config.toml
n_layer = 9
d_model = 256
n_experts = 64
experts_per_token = 4
d_expert = 224
d_shared_expert = 0
activation = "gelu"
moe_layers = [1, 2, 3, 4, 5, 6, 7, 8]
router_score = "softmax"
normalize_top_k = false
routed_scale = 1.0
balance_loss = 0.0021
balance_bias = false
router_bias = true
init_std_router = 0.00921
lr_router = 0.000842
vocab_size = 16384
norm = "layernorm"
norm_eps = 1e-05
tie_embeddings = true
optimizer = "muon_variant"
lr = 0.0099
beta1 = 0.93
grad_clip = 1.0
batch_tokens = 131072
seq_len = 1024
train_tokens = 561600000
steps = 4285
dataset = "wikipedia_en"
Below are experts of layer 3 (counted from 0) of a mixture-of-experts language model. Rows are named router (the router's row for the expert) and show model dimensions 0-255. Each number is 500 + 25 x the weight over its row's rms, rounded and kept within 0 to 999. Numbers have three digits each.
After each expert's rows: a language model's description of what the expert responds to. This comes from a sample of Wikipedia text that the model never trained on.

# expert 61
router:558487472514522488521528500503488501477514488476545494509525532498494494455489518474506520450473475518521473499554469516498490535524502493510505484467485525507545518513489490499515501478513476466514530527542501460507490493486526495500490520475503506510504504504522489508490542528481511492493523551508489513483497486465502495542494545435515512521487496513529506469487515508466505540505461497546517513494490451508529443457498464519499487513513514549472541514525547537508501493496487445482481488527495524516465494491466498526486531532503466481530526512458469507458525530506521520479493526490487458498471488508449463451509519505521512467531482542482457561509539493477552447532510519514507498494470520480504511531477480526486555479546525483470509451499479501454512487492481
What it handles: Word endings like -ia, -ara, -ina, -ata, -o on place names, clubs and taxa, such as Timișoara, Armenia, Yamagata.

# expert 19
router:438516490499448531521485543505512503527498521501518488507496528478488525532488494496521472479476510489490512455497467476521496506537520518518516500515548451530464510487468480468490503505511493532482475470486508482520501488466475506483489510490474460543476521455456492498445507510512496534472540525536503438526509461524486491482503475517518520543540508501505478507533514460507477484470480465499524475516540543521540541508492509537541518514531483478472484470458453513497501517549498482437505533489497489500497520512472476475442519498489530497515542474527524471477476456483491501480479474519537500492512516528533498531494484502485506450462503473504493473546496509528454517452528542522473511517492474487496478519521503525515500477467483555507487493526520522531515527489526
What it handles: Double line breaks after an article's short description or last sentence, and the == heading marks, sentence-final periods and opening parentheses.

# expert 37
router:520536514479502488493532459467535484466514482487513525495499449487498513463525489512531497486487534442523432513463495516499557527500499524458489494522483479467514475520542488502508488471512484531508534540500449508460475511479490518505493496512492491486480510520462513499506450456456515505539509524460475470517485518521523532507488499510511464520493503520476463501491476540496508523494454512498487502478521526517523496506472491479483498486533506476518480489528511462444519476488516540534542482530508548471472508515518484512512515507473523512497508491507527467474478485486485489512510535514500448525522496466511506480499518465578500463513511458519576503503509501517533445491455472493492500502491507503496515500421478485479474509545550489534507524517530491504478533530510
What it handles: Capitalized institution words such as League, Cup, Division, Club, Army, University, Party, mostly in sports and politics tables and headers.

# expert 0
router:495484533504520495517505517546465519492538496525508556493528504491503503505552529498491486506481518471492529489457472480524534490493472456529492496557503501480490497457507517467555514437477527475481502461492509536462464533461549485511491474468492521513539551522525553511508513559491483560528487504494515498495525534526516443470475473493501506533533505483504504507498494532517492458506514504492476526525505571536520505490546498501460501477520483485502522506541519486492483532498499497465511497479483498499496505475542483506529497510481492501510510449528475505522510518490541498499495447487492468516495496477521504531488462523524510481510466529503539482452497505510486534510476547510499486474500468531478460456491478473518491472518466488501473508522460454496453519496528
What it handles: Colons, dashes and first digits after labels in infobox lists and tables, such as "Born:", "2020–", "(age ".

# expert 30
router:458523533519546464508537492520455529483478491552516508494505549523505537520500510510506474503503521493509525451505532482514434467529516500494499463505514458508499470484514461472484526497512550502484525535475513525520475489492491541491499493466482533492534515530464532493463540505488485529521470462509514469463544533519507423456519501515506496493513474526496499491495532473484479470523513509461538473538478462507491527500523492504501509479531470494480486522497512481487506542474504530498541536504539485464520526510489530478521490509483439489510493479478465534493495480550507496511499454464484525511466496528539517519522528527506486491523480486516510447535489524545463535495484507501505485506505470478509518450500472526485490467449517476525472520525469493480475465478498
What it handles: Commas, spaces, brackets and "in" between numbers, especially after the day in dates ("January 8, 1857") and author–year citations.

# expert 39
router:469483510518519479475475475473519542517502474492517512512505499505512482466527483505509527476523514537463441485551507512481449543534522502499530521459477522501511479501519519526509503519509470479494498554530483471507495489522514505534526520515565508493492500497529478522554552487493515482477481502530518540478469480455484475485474516472556495502467492500507518469541518526485552495496472459465472461499513494470531498459475541509458505554456530529512450488475496502483504474493490522502494526490537512532493469490476529533499487518503470493463509507443510479501511499475507518477457495484562516458452524470530480471527498494494506549464492502518500507449490529481518509499474455498462473541507502486514504501495489484479539498526519508515469493482519487458472475495499
What it handles: Endings of verbs and nouns in running prose, such as -ed, -ing, -s, -ers, -ated, -ions, as in disorders, applies, follows.

# expert 46
router:528519499514518508500514522540476506490524510464475473519502459465503486523502485505458473511456475498532472547500511474504523552503511479452522470476542506520471520520510519435484479525496468492491495478507483470513527485470533503475476484560484503510480505515531473485510522505516516479483506479513495498530491511451529508511494489479502484490475514501510491550485488510495520505508476474501551508475518439520438498507534426492525480491542482526495550525528494481498434515512530500527466461493463507524493528508482551522512481492476492506508502520529486502508523544490488468461528513521469482546506512479454529477492507496525515534519515511522469519460485509485550496464511464517545519489483507501488508507494497528507500532512505497497496457406519531518535527524482
What it handles: Short vowel-led pieces inside names and words, chiefly an, ian, i, in, after a capital letter: Wan, Van Nuys, Persian, Meiji.

# expert 1
router:505516498500498504490490473528477504450495509444476475499516454491533518497511468494499434527475482496552496539495495487500544544489494512473529470492525476508479520517495549443503471485498462480486516496507475495521539470495526505464473485545515508476496492542528481500480507501517496478495509487527488525518514519457512516505520494475489508482486520528490480488486531518516496518512495531517541497510525468514451493525515451507516475491517499527474533527529517460487477488519515521524492442516452501519498538526492523469491476430482491546527523504520505534518520521513499483488529533531465472550517482457424534484485516481492503535517526514501485503483500497492546487474488459510527522484491485490507491516485509517493467538510483464480510449415529534489532531525466
What it handles: Digits that finish years after a leading 1 or 2, as in 1954 or 1977, plus scores and times inside sports tables.

# expert 5
router:495456524445497463499481475453482535505470494470522542486503495499485460538500471522459531538524488499463515453463522525483486530502499486489481525449522506523511487509505481480475509539512494489508482511502502497530510457520501473524505539527558546541525477473534479498501489485506484515484515521481518518469506480518482478496514510507511532473481502486497494483462517450472518517455531476475506533546483470468482461487473542487537513504465506519485494480475442506526489483518507518517496539520559471495544478487522469501533471485541477512495462469493508509520482505520473490542468509496534543471497504488491487533538511494484554530472503538503496528496496515478434546500470536487512468506522498504508507510519496474492479512487466487533482474531509536503465431477508
What it handles: Forms of be and have and modals after a subject in narrative prose, such as was, is, were, had been, would be.

# expert 16
router:540485456514489481481521493467506486480494516469467463492529552466493506507544509460502480490472467518535489517517454503499493486459497492505503476495486494481516559464448481491494529493476505512525481485511512440537540506517483547476497508530507484525499496515526520477511512522500520510499520513519501520489479493490516532561493492483454515481451487469509485496498511502467536514517499481508535549474489460501494513501506484549536492512538539516455552499515513524509469517468514447466498494476478521510487485474487514495460496473515532546516496550467509500480529530454525474484509510483492517527489510485466489502489498527453504505516533511507458519550509488514513456497495552520536514478504510487510502512539532527514542519513484474439547461440457507486509534498466
What it handles: Mid-word consonant pieces inside foreign personal and place names, in sports rosters and lists, such as Ugljevik, Delgado, Uchida, Hejdová.

# expert 57
router:495476493510446473505486524483518491530504503526483475514460451498509477498514481484514537449522508534483481548523529471496460514542505541504498471448497530462506458482467494495521498513498464496528515549532506507491512445472497494511495518522513544492512495476492492535545524551480515530502488509526513517460453501493525507494472503450528509508447497534490497491511450523513537526479456494517492486498510487442533445489471459488535508500516513515465479480489521515458529516471497466473508500484507525502518483496495533547476516484492488507500486513470447465508499516441489492471507473486528533530500496449533477504463568506494514514502521512501470469473504512463519507497530512521488505544518493484520499493488465488485505529550530505520478513522476495456549531522515
What it handles: Vowel-bearing word pieces inside or closing words and surnames, such as c-ave, wh-ale, pr-one, s-ave, -itz, -ole.

# expert 35
router:522556496496507512513497484469519537463474487518459498498531520463482536454452488508522510454476479514463537442487535485532474490541519451495462485504496490533502538486528526487462492451519532507460533510490484503551535503517499489516483486496468514534528553543510532486505539500527499465495461496490499512500524497505519518494478517506483535510510489497480496488526524524490517442507509511488512493526494522485502491513489473512524481510502491517530529516555465505474467531441465525513501510479469484520495511491461494492479500449490494495522522538505500500485517513546524515484513454531479509555484494486507452484533482508483438485490467525533505489528497517484477536487525474475476500483512504544513511501503504483490513544508516532456543483536493430524519512462468
What it handles: Bare space tokens before numbers, such as Ligue 1 or located 85 km, plus degree and prime signs and CJK or Arabic byte pieces.

# expert 40
router:530501508500554502545553498487510518473526483466500452475498535491520509449516497486510459483508498516509524518520498447485532526492506512472501516500513505461537511520490467481486508457504502514509522557493484502485499475502498481462476510506510445498464478529539513473483503474497508491492507498498464504519469525493518508540489491490502497477488497503484466522478510515498479540535474546540531514536484435516460451522507473514512481508549479527511527530553502496481470485488489475505522470505485520494459524522498500527501530503509471532508496497499537510519527501501484494522532533546466475530493477477462533437514520491524502493517510538545478532526543466492546444485493484481525518467475517510501488493501494502469544518545477459460500455469514513503521525564461
What it handles: Country names and nationality adjectives, often in table cells or lists, such as German, China, Italy, Hungary, plus the ending ić.

# expert 4
router:527551518510536484503530478511506497468497521517457487501512508506497513482459500472494520520457533471506488535460506501546513476520480452531523535519517506531478481490513542472464502477509544531521507442503528531494446546464537484485489462521481553483533509498485521502529528461471482523544491478469489472470522540499524487492496484516475508554497487504546500545565475480519502459516533548509498485471487542517499444471506521495487497483499487517507553506539490510477493479495489530505487494490482503515490499510479494526524467466515451484520510503500498538480508478530503513540523468513459472520465488487509518493499480510542484462534474525467523478497510494529502524517485523501474514488502474565471458475463492506492462534505511487461477507494490479453495525500501
What it handles: Pipe separators between numeric cells in Wikipedia tables such as league standings, match scores and stats, plus digits and semicolons.

# expert 26
router:515522529492500486500506484476547433499503505543514477478524489522516513473456504554493499497533531496524502496525535525519505489518522504518475518473493512513498431515489498562471494527502497483516468482506534482496504520490514547496493487488518529482508492484484516528527530412492507476495494497451526483467499489518464446520471481521460506520496500489499498496503474471482495507509564541513514495439488468522468525460493485464471502472463465497543532494494513473513512496483516519518493513499479528525491457484472499468539460494560483509505486545479461488456428458570503504507508530500522510477468495528562500494508500446480511489462503469509502524500529530529513518495449500479484509530518480492508513499507506491487507547512510496517484495492515478495475514502513
What it handles: Demographic and election statistics: percent signs, decimal digits, table separators, and words like population, alone, per, average, census.

# expert 38
router:496498475512501497500448518479434456462452481467488502532513448513514536493500533519541523489519472479528506522489515454497533522476513501475504436503485481536491507513525491472482485515481468506510525524555453467509525547540523541475496496498523484525462502497512463514488508512530526482476489500561466519507469495491508516510485501468487508503519505515567481523495473485534501520495463510494546520516500516484495462492503476489475488514533467524493505510500551484464488515503466498467485474495487503514504536529495479480459504471467494525509467508494517526531518477478518480497520486527474478523466500501452510489512504462534540491543522504518501458522570494456540495466534480518496507486482514524517486506491480537496552524553499503482491531456523512503558499516481
What it handles: Single capital letters and symbols in model names, currencies and LaTeX, such as DX7's X, HK$, $ closing math, EI.

# expert 44
router:526538451492472529502496503490536497489527491424474461508500478470509471523524535467530481458470495464505448508484499484489491558437518487491479480487473509519474492479503522493540461500457468542506492506499470456486516514543453502505534468534528485503519496549464478469523459506497509518547537503470469513511483550546558526524600447519493473457498501500471504514476468500503494541464489503499500512496529498509473504519467483475515502497501518527486474503516505479513512495478508473491491487505505476470485531526483487496491509520523549524491488499481486494525539546496465508499499517535494529541518508473463540527505493480484499506455499480487524506533498496516519479472523492488498524490509496513490494539467496546513509524482494478467530468503490506511520520529508
What it handles: First pieces of capitalized words split into several tokens, names and proper nouns, e.g. Ag-es, Lis-bon, Ros-ecrans, Sy-rians.

# expert 17
router:499483503511459482455512468449521488523492457504526542513460427497512450496525537533500489506536534490521482498526508517512517492467516545519516498516481494498527501512531476501475504490479498468486478511507484535513510496510460481500518565495521492466452463521502461495500488467496525494513487509459474462506516490510478522493511552503535456503451491493478515489514501501484498509528465483469505512458498490492507512523495456488444515520471510490538448479511503461510508494481560520515520505500554505489492489499524493533482504498510522532507475537510549499512473508489495497500493541484486460469510506475508504484546509453523460520489482453521499551471522482493517443489461477487470473508536558494509541522529489522483500468515498503566493526494521454494474495482541
What it handles: Common nouns for government, politics, school, work and sport after the or of the, such as election, government, service, campaign, career.

# expert 3
router:518463502533492510462481485514516509522512503497507495523472522518478502460532531524505529492531508527457495518548494522504433473522523550497547508457471516491535503505515513484467526508506487464493486546509509474529493474528485508519500523475499496495513478457516530508535516535495500478485484521522499526511465436446497477536449529467518493492461485485515518469519514532503543495502475486524486511483506460479516473436483479513474506545525527507522482433479539525459517502457492516501504497473516542500508492495534487549494491462521506474507503511458489477479513470472550509473487459479528512473498505518565458453502510541492476506499539499535476516459473516445491507492468477518478483493501490499506510491522515470500537515558500485478470517494499485496514500529521
What it handles: Final word pieces closing nouns and names, often plurals or suffixes, such as -ures in Measures, -ables in Gables, -ension, -age.

# expert 25
router:502521538444534511525472482518431521462542477509481479484524489495506510483474521495538503472490550435512516538508499448500561532490491475487505495529508476524534477490520538481521479475536489512478561515473472515498490517511509517505497489549495496513475551559511494477533518492520502537491494487534491509491464492469486495480525493483473507547528500532545469482489521494526528490495505520528519509499517514529475435500482469546492520495523481498506514495482490507485471506478516534509479480506491501510459530493496486467500484466470502480490510474474511503515499458524538491530514528533481467541513500479511507456463505441519463486508510550495538497483541465475534488517481484513534460480504471540504490514473477475485470511532513504506485494454500512452504510558511
What it handles: Digit tokens of all kinds, especially year tails and figures in election or statistics tables, such as 4,935 and 1793.

# expert 12
router:517549490514522456494501496528519500500471487480451489476506467495501507497491480480474542574490506492520482526476534520497488505539480514489486542473550535460480501537508551494470464455532540521534495478470532535482516482470528509472496466475484504445524458504511541522494459465524501501507465479452488470517516506522514478538531495486506521507512499513530525477519486513527491485524546489457483508478525479479445521524511522484483484501486531534523506525549497523460526488465474486490523527509474519511515499505499497494520498513498496484515509459489523514488520450463475509531525494546471469504507482536475517500481504524521496527556496501464513461501504458538516525496539506508515528468478493512496475507482491482498451486486517467431504525464511515492501439502473
What it handles: Pipe separators closing cells in sports and statistics tables, often after numbers or a closing bracket, such as ") |", " | — |".

# expert 63
router:475480536497444501479494498455461511492504461493501549519454459520530461512485531553466513484522520500520506474494521489473470511499515514497534543496497474491499516496527504526496517493527513470458521534505491462526482472512479501515499515519535491425516497497477448528518477484495504503499516486495461497503529473525507492502524524534533480469454495448475501498515535497509474502509459481472492512480487508458487499505470499533488551527461511469497434489524512469505507521488518494526517517488526519492525524470539454554488525479552500506503471501478516505533470502495487496483511505466538525460510504488538488467519511492498485545482522497539529538509491477467473528520471494483468506478565511497494552534532507468500480497518486486532478551497521508520459446487530
What it handles: Common nouns and verbs, mostly whole words after to, was or the, such as show, end, finish, episode, play, result, game.

# expert 36
router:451534505506496520513474500487484507520473505475524522509506519469497467552448510520491502517498464504453487452479526526478532518492494535475484490492483546521515481498453462489515460540534456502493488526518509480494530518499462505513501492496511486534537487458496488501483478482514500512504533497494502511516501470518503443478479480523487517504547489504551503498498538437506474526481543441454458508533508501476503518492464559487481473520451497504469452484452449512497498469485473534467485524506524464494543508542482500488486514520497479465483502482480463466528488521490491514518480525532541500458478502536521518552491511492518535495496488521488494460485474510557466538497541514513537509506510484498518504502469518521499538471458494514511508479547495528475499471488497
What it handles: Commas with conjunctions and linking words starting new clauses in prose, such as ", and", ", as", "that", "with", "by".

# expert 20
router:507520486466520488487493468485500512463499509453487505532501518471509522522539473493512433501476475514484487535504514454505528551506497505483523475490496434489493503500484557476503492500487482494495497494508492486532530511493512496460495520553533488480527495539485493512506521474538504477499501496517477521517481498473526546506500455494482505485511511525483494500504463514505490491510458533505521489520527484496466517532483450504503481506501522521518534525507510466490484495522537524542486480526470488527491516500503557494474480441493498499516488521481489500509511541496499498500522503497456446556476491480447515470488504443498527529505542509494479514481520503492552512510533465487546510502492459473508460523505505520495486494511516497493545435397508525479559539550465
What it handles: Mid-word lowercase stems like urg, esc, inc, equ starting verbs or words, plus pieces inside LaTeX math and tables.

# expert 48
router:513489460500476523475512465493466469511531533484476478518474525498515500502508490490525496508516528525482492517517453471457469479498526496521478480492477528490513502496481508499509503514490493501537515473531499502453529500519484507488498549542460526514456477526504483532510490536491507484465514522540500511524454523508486527483454495429472485490475509497530483501484449483516530519491492483538491508493439468500491457544505459534544503528508524494485508485529526518500509518457554451512512504469478543521474482431507549462487490492491489541512491560510479467469523540476529481523508447467509521526517494450511483478469541460501489552529492509488480508444477521489525487498532509514482527489510504491487540488495529512483488496527503489473538478509481517518544513534512
What it handles: Syllable pieces inside proper names and foreign words after a capital, such as Charl-est-on, Wh-ig, H-ag-oromo.

# expert 23
router:487505488512567535518497498534537530482508519558531507494433509461493495526501492499467491544499482456445480487457523502516510484467456527480496533529528530492497468487482492514499481506520470486529487448469513527442484549501490525502490484492488497503527494474482458473461466480489482516504473495474511492495530510553502475537443456509495502511562527531556483515505520501499504526488504480517491487501480499510470500507532517510454488502499462509543486518487492490497512467463472533482517503507479461528516540525476469479538510500514491509515493475534488470512511551537478493506503518485535458511478484537485518536453466505523523503536502535527488475482512499522487541497535522497497511505497501493489416486485462519513481468482511496508535474512505507485460467515518
What it handles: Commas, colons, dashes and pipe separators, especially the dash between birth and death dates and pipes in election or sports tables.

# expert 55
router:514511499495544473498541516481509466521493513490417481475499531497500518444492503468520510491515478455523522504489458487495526472467484499519509447486502447504503548505521503481484477467523547532518492493486493515525485479509534497473491486479477501482495492487550542476446488485513484490507530518521496493492480502540537522501511510492514512529516506512521470506470509507528487465520531517535499497516501494487498516434528515508499497481550481503506560493532520554459485487479486472492530481469489506494481480508518469524522538515458519470523534468542557506519547462451523504514511478520468456484501505521465524513470478514512489442545506536506473511528529463492471484510505506520507515480472534507505450461500544523523525505513497487443491531523495525501520541488497
What it handles: Capital-letter pieces in sports tables and lists, mostly country codes like NOR, KOR, DEN, and team or station abbreviations.

# expert 60
router:509479543498472461546512513499484518567480460506511559484512476494513492550474495482497501492506514495518503515508515538483489509470506519484466519525532505529499495499526462510521511517492526465450511491513493487518528466464505489508499513450535522523486467489530477491544483488476504508475492491446486476506477471512481474490529547507494450527482509508502522498528515512507510539499455495475517549482497514481476473497497518477482499478473529487507447483489530469560512494481550495522526490451543463528501486462541475539455516479498516527475488503510472520526483512532491489536505520485533511512553493492546501451527481464501516530525463471531515523479492507540463475520443490491485495509493550460493500546483487449481502470515537491550505504502500508543489510492513
What it handles: Common nouns for kin, people and topics after possessives or "the", such as daughter, son, family, team, season, album.

# expert 33
router:535525472519491529508493534515524466483547555527493474478531502463512496493513497528486527561448482518555492525469442453504547490450515467540535519523485458509468491495490506505533493498509502540449498453517515459510477528489512483516505471477495526479530508483487522471497478465472508502522504541524531499548494515472478530482507486510515467534536518521503484534538471494520481496486508535511447483481521533537528533513440518491525473494506533455487500464461494511487442514535486471484453491449464485522502518513498541494514506510504488476538515468524482468476526475469485495508507461506517522452496496481484505530516488528500488478485518494439486506504513521508452523479500528518492506501502509493521478489527500474494470478492483519521524457529493508495502497488494
What it handles: Line-break tokens ending list items, table rows and paragraphs, plus row starts such as | or - B in lists.

# expert 50
router:506475526537528516477546472515486469526478553532465496487489483528497533452543519515459516465547530495500511533500542524561495468485464525517503501491541502477526517525497524529483513476464506521504508491488508507471474476480538487464498511508497543482492511481474534518515506437488492454528483525456490449486488516501535483504508499526518498495451499497471515485521459515511534481525511550505500523507493478467494486473498478476490481471497505509558558546562553507493517488498517512535532470508476511463502456483540497545525483494476513508466482515503539488514482500475499475496501503482500453497535506499500477494494492527486497483536504471512486494504494487483541474531460482476494505533488533474485480440511507474487515536495473490419490546493489494507502486511512
What it handles: Nouns in sports results tables and infoboxes: yards, touchdown, bowled, Open, Singles, club and place names before pipes.

# expert 58
router:540490459521507533496460513504550500463580489548477486494489466468489489522498473506522460504514460485490507545469482468482504526453507474486509461515481448519485478500488488476544466506469549477455477444488521481504533485499492520479488497540504520522529484533532517481517459506487506472555456470549502530513515510494525545488475479489516501517487500541501464500501498481513486486504498550477500472510493519526533521528494512485546503479516493517507516503486522498533455481494483505525451484500477479489525497505508509463544516484517523491524505458525500525479527519477525502483508523511484538543489488504499535517480467512473477506518477485507446522485554481440464473496511473495509514473482476503516529485468517488504475458509506511524534480480480520505453534550526
What it handles: Hyphens that start bulleted list lines after a line break, often fused with a capital (- M, - B), plus in-word hyphens, en dashes and line-start pipes.

# expert 49
router:505513504508502501488479470534492506447501508434482473493511459478525520484515465504515436507473473508543486530509498485499539549497518504468538471509545471513473509531489538461500474493500456488499511491504473484509542472488522502475481471553519500483492503546524495500508529512516498480486506490525491516515505531471508519507522485487491493498481502529479465503486518522528489529503504531499544490499515473506464488541510450498532481478512495523477540526528520473490459498521510526527490446513445480518513544531494530479480479449502485543513513509517505518521521520507485500475531515543462484539509474470422513493487511472491504530521530520497489487460508497506554499480490462514534518491484489498518483516474504512513464545514502467481515436421512520501545545506463
What it handles: Byte pieces of IPA, Japanese and accented letters, plus stray digits and short fragments in tables and measurements.

# expert 8
router:553482511492549478516517453498509545490515551463501494509469543515497489454530490488487491446492456536514564512551445496478476485510496543485510506510486478494514515497480479489501521513496504488534492525510482500503483490498457482509503533514485512494520470551530488496479525503482514489530552510514493510506522520484499549492546527483478518505443496520539494474473533513453491523499480516516510457504526472513495472478501483535486499497545492506486531499518531505486482478473481476500446503494508461496484476517496479478470544463500498453492529501441543520496512495499536504498493486476477508520465489531501481454493497444499494551491455526494462531446484472480517460515502541504478497495507500491504517518504488520514526543554532511464543447497501479491547493488503
What it handles: Word-internal pieces of non-English names and words, often with diacritics, e.g. Sjöstr-ö-m, Büyükge-ç-it, Kulturgeschich-te, Neftekhim-ik.

# expert 6
router:534527497508502559517474462492491475477493514430465491515483443517519492513540488499496460519480488522517519529508498509494506511478500505468541470502513507517494548502486486432491497492503475479499521492535491492528534472497508487468492453541504478479512489511511482524491512495506495489494491517511499537501509494466521505497520480462513507482493520533501480506483519500512501530502479544521516537503534469528449477511514469495515479494543497555499507488497532475478462503489513537487472444514472498529487565504500532495468452461511489527511523508521511501533539523529498482487529531512479491565519504454430531477507506495494486537482515513463487484480498486477547501465503434499535515487493502470511475486511481522477499531506476453464511460440505537470525530556475
What it handles: Words and word endings inside song, album and work titles, especially My, You, Love, Heart, and name endings like -y.

# expert 41
router:512510479503506525500477464522487481470484515438480466507510472503516498503544479493527435522474496501536513529516500471506542525467506500468523476486521486519492530512496545444495464472501463497504504476532484501492539474499531489467477477555508504483492496537528491510484526496526505480503505500501499520513514529466517509477533479482488522461487507533502495509481519531529475519512495538510536488503544480510460485531510450526493473485517491525493533532520536462487486508504521508516462447506468510514494538527482505466496474426495448527522501504522521528516515516508498478480519536545469486553525499477427523498483523479493502545519504501455490496480504490481546469465487452502518510479485487483526475508474506522478493533499497487480526465427514525481545536531468
What it handles: Capitalized first pieces of split names and title words, such as G(oyal), D(igges), S(iege), Tele(play), often in lists, credits or coordinates.

# expert 24
router:555514525527487495521514513531526530513517480508479517495492504482434491477448505472478514494484482494502481554535451482471519531488530515483507503448500527481494484506481486491513537522496484475507494510508469518490541516507486505486469489485458458506566471500471469496502515536472489510497510485526458494534464482491515471516527533484479472501496484547498501499500487484528496557509468474530501538522515471509483521464467463486478504465484505524521502450477544500480489500464556499481518489508477487513485485525481489483485522515471515527519489524497516477521510545476485500455509514491499487554570490502469508446456527524492504496504478531527501536499495501517460434509518490498533506498491560508492486536475468495505499490532500515502521441492475530475520558538544
What it handles: Common male first and middle names such as John, William, Thomas, plus middle pieces of unusual names and taxon words.

# expert 42
router:504509497492499513495485459530487501446498508442471484498518462485530524509522465503495427521470477497538496520501498489504538542485502506466542487495527476511480523521497545458502472488504458487483506489513471486505545468492533502460473481549513500475494496539524484503482519506522491488489500486518500521518522520458506517502520482480487496482480500529478477503477529520526484524516483540515547490510520465517460488529513452499515469483516487541477542524528518458491467492526509523527496439521462510518504545528490534471483476435486491537524517506518510533518516518509497492478528532528468479545515489462432529479483508474498504546516514508488492497486504490493545485457493463508524508482482483487508484516488511516488469537516491468491513447424528529493540534525464
What it handles: Final digit groups of years and numbers like 954, 982, and ISBN prefixes 978, in tables and references.

# expert 18
router:495512496503488503485486459526482497444493505435479480500516460484536511496523460505508430513478472504539492534493494485497528544484507506471531475491529476508478508515503547460499471484499463479487510484516476487517537473495526504463473486555525505486493494547531480506490516501519516486495495486514497524510527521459510517499527479472492497486484510537486482498482528514512488532514489535513547500510517466528460488530520445506515465492521497527480530528533521463488466492524521527519484440516457503516492542534496513469488474438490497543522516507528508531522519519504496478483530534532465473548511491466435530491478520477499495535517521518496491497486498499485548490467482462515533514493480482490513488516483510519481470537512490468486514445422526526488531532532461
What it handles: Stems of scientific and technical words like recept-, activ-, civil, electric, plus year digits after "in 1" like 956.

# expert 28
router:491477472453492510515478531518509500566463489531545520440483540542492478513483489564499499513543521487467544462506481514489466465496474464516481537515520504481508548524514481540471502463485522465518505519493529530470440522476492478503510471467483449527486528452511496500514515545499495463494524489465534509477504500497445511498499548510478527479477514485475531518476466532511540491491532491512475518491503482498526506545567501473518524485496492471509504502506511506550536473508502524530497501517528507473489458468508472476547441523512533471496519511520527516490453505524502494538475485501523470487504500525553472476497476494474520476475516456511513511502480494508477506504465474502495487518465485485505494493526542480516513505491470489516478524515511514557474500495517
What it handles: Opening words of article leads and infobox lines, such as The, It is, is a, known, List of, ==History==, Personal details.

# expert 2
router:508532488529536509506502516505477461478469503481479492529517497531498507448498485490512498503465505493469526518514503425498543519454493498503477480493480488518474506482533507491464485546510486526505501499460468528495536507530450533495508456468491485524494525509542452517460482515536509482519505514524452538496500537494507524538486517486517484503522485541541468520461484480541508481518555487496532509542536458510458496500520486507487487491526453529561506483505451510491470491511491489494505464528503486483473507516499562494490522480468515520460470515538560527528503470474522495478507513549485507518508499466460526486498518487514488490524502470516489510525457466507526445465511477539533514505468529493525509491488497547504507515516499483444483538477523500528512530530485
What it handles: Capital-letter word pieces inside acronyms, codes and all-caps names, such as SIGGRAP-H, SO-H-R, CARAVSIV-S, InChI key SA.

# expert 32
router:527539471465517537487481511493498457487544502537505514490517473497501491457501501497506533505482509469516473545475451464487503475522508496502511552539491490462514501481485449494512491509445471491468541528509515524510472576505506498504488479518481509543504505476526505518491432454473498490528498508507506468497509470461513512473470451511518491517527515474546502546487463526490513509475530522526455474537541559516544492547523484494546504497521518457490497469494488479525490486537462485501510522516484499511474485514501538520571474513511516490494496483482504487502488485494482491536511515538528498494476512487477511502515474552526520468435495511495546492526502512493469515489458484495467499508493489520501508542474486490495471489494475528502532471539518521467463487550497
What it handles: Wiki table pipes, separator rows, line breaks and section markers, especially the first row after a heading, e.g. |  |, |---|, ----.

# expert 56
router:471466481473489498466486508470447516455466537474506551532487501539511494557513479536469476493525491511504525532500518497484491516496532479508501524472516466477482476501518480529485521536481484490478519485530517473539484501548492479497508492538529534478484503492496472516526477487505486479467475470483500499486487482521480513490541495541526499458451510474457519502476526498476477501491458480484509533493460482474475518512488491520515495500463529490463502549531518483572511506549517489521505506474549469484527486481536498492493495524545482528475480527476535494531459525513498490508460497493534491489519517483505499507521519467470483555492537507500502512560499481464499487499492477457482504501541537498503521539525526502479495526468504499520520511460536499524464415473449
What it handles: Opening lowercase stem of a word split into pieces, after to, and, was, the: eng-aging, rul-es, turn-ing, manag-ing.

# expert 62
router:487523533466510525498463507467484477504478493485512531522512460516501512549457485522455507540533455534492533483465527513486527526530516523482484497454508525536490516495497498507473521528478561507507484535542493502507526507523499516510496548508493485548502499481534474540506477453531504511471537532495495507479514467478477498500477546529489497468509513496497530510494498470493525536496528476457513509517521493486453414510508499468482490520467464488529465505500455515516467500458459514539449513469526487489503517487498455477508476460535536500500475491547487511489498489535492494528507510496521486456491502481494485510539498494493534537486494488519444529510490530441446485498487518452493493503516488498511484537480480530507555509491466538505473478485539510512510462490495
What it handles: Common function words in running prose: the, 's, that, a, his, its, their, especially after clause starts, e.g. after that, instructed that.

# expert 9
router:532544482466485547517492512519548447495523482523507472480529451527499534530488491510478504479496520477497482523531532503508446505530523529481474505489496502496502483507508496589498494502466503515500507500481509530469495516526499523495500453477537461512482506492485490503550511451496497472496513498457526512473500512516521519501483441525481485465502494485496513474495454489482560514521525527527517492485507459509455521527516466456476488487507485507505534515505509457516510501503478517515524489519447494504493513485466533482559453508567502511507493533457453479457509469550469498472509545538497490482496485488502505503463494488483497476463496442503489517516494503542539463511477468477494498517504512484507515503459492519477522568489497500476501475482539475504494525537467
What it handles: First word or word piece of a sentence or table cell, often in census and biology text, such as No, Black, Wing, Some, of.

# expert 43
router:509484442465511513496503473475512488495525486497509489498511504468523529503515478483504447488465481522501470501502527463500495507506496510481498483444475502463506516496483516522530503519482478490553507495512485505532515506481507496492498539521523542481531490531519455512524489468530491505473486504530473548518471527480497525489501446449513515526516513498470505503522462522475478495522447513494482491496520528490486454536502463494538492515498522562506496523491492475487530487500482508537463540500484539551497526446488491501471453478491477475506521545485442488458529548490518492439525455451526495546469500451498519471468504489495518523504537508460506512491515525476523511497515460478492503533508480472509487503499469482492493486529522540517516444471510475458560529544501
What it handles: First or early word fragments right after an opening quote, parenthesis, bracket or dash, such as th, st, k, er.

# expert 31
router:470487508510496533504494506521494475528469494493517504480517528522488527500505500532518534508475525510482547516492473513501527465500500453523540528520578508488487518530474528471462497432491519510517496485450539517494462548481536509473483466471471441512519518463482508485475536523510475514486504502472491504497504474527476487502496473534484519531493513507504470498501463526524520508501486534533512515502488523500536527499575531451488536475553474486518537475527491532466549496549478495495508499503483478514495496508471502501518499523457511490481502476539528513448496538490483503526480465489497441465525502532513475505481485473492520451526502470539498483503495453545473496514515528500511508552471539529498479484503496459513468450470529507488478495481502488535487477475496
What it handles: The = opening a new article title after a blank line, decimal points in table numbers, and line-initial infobox labels like - Family.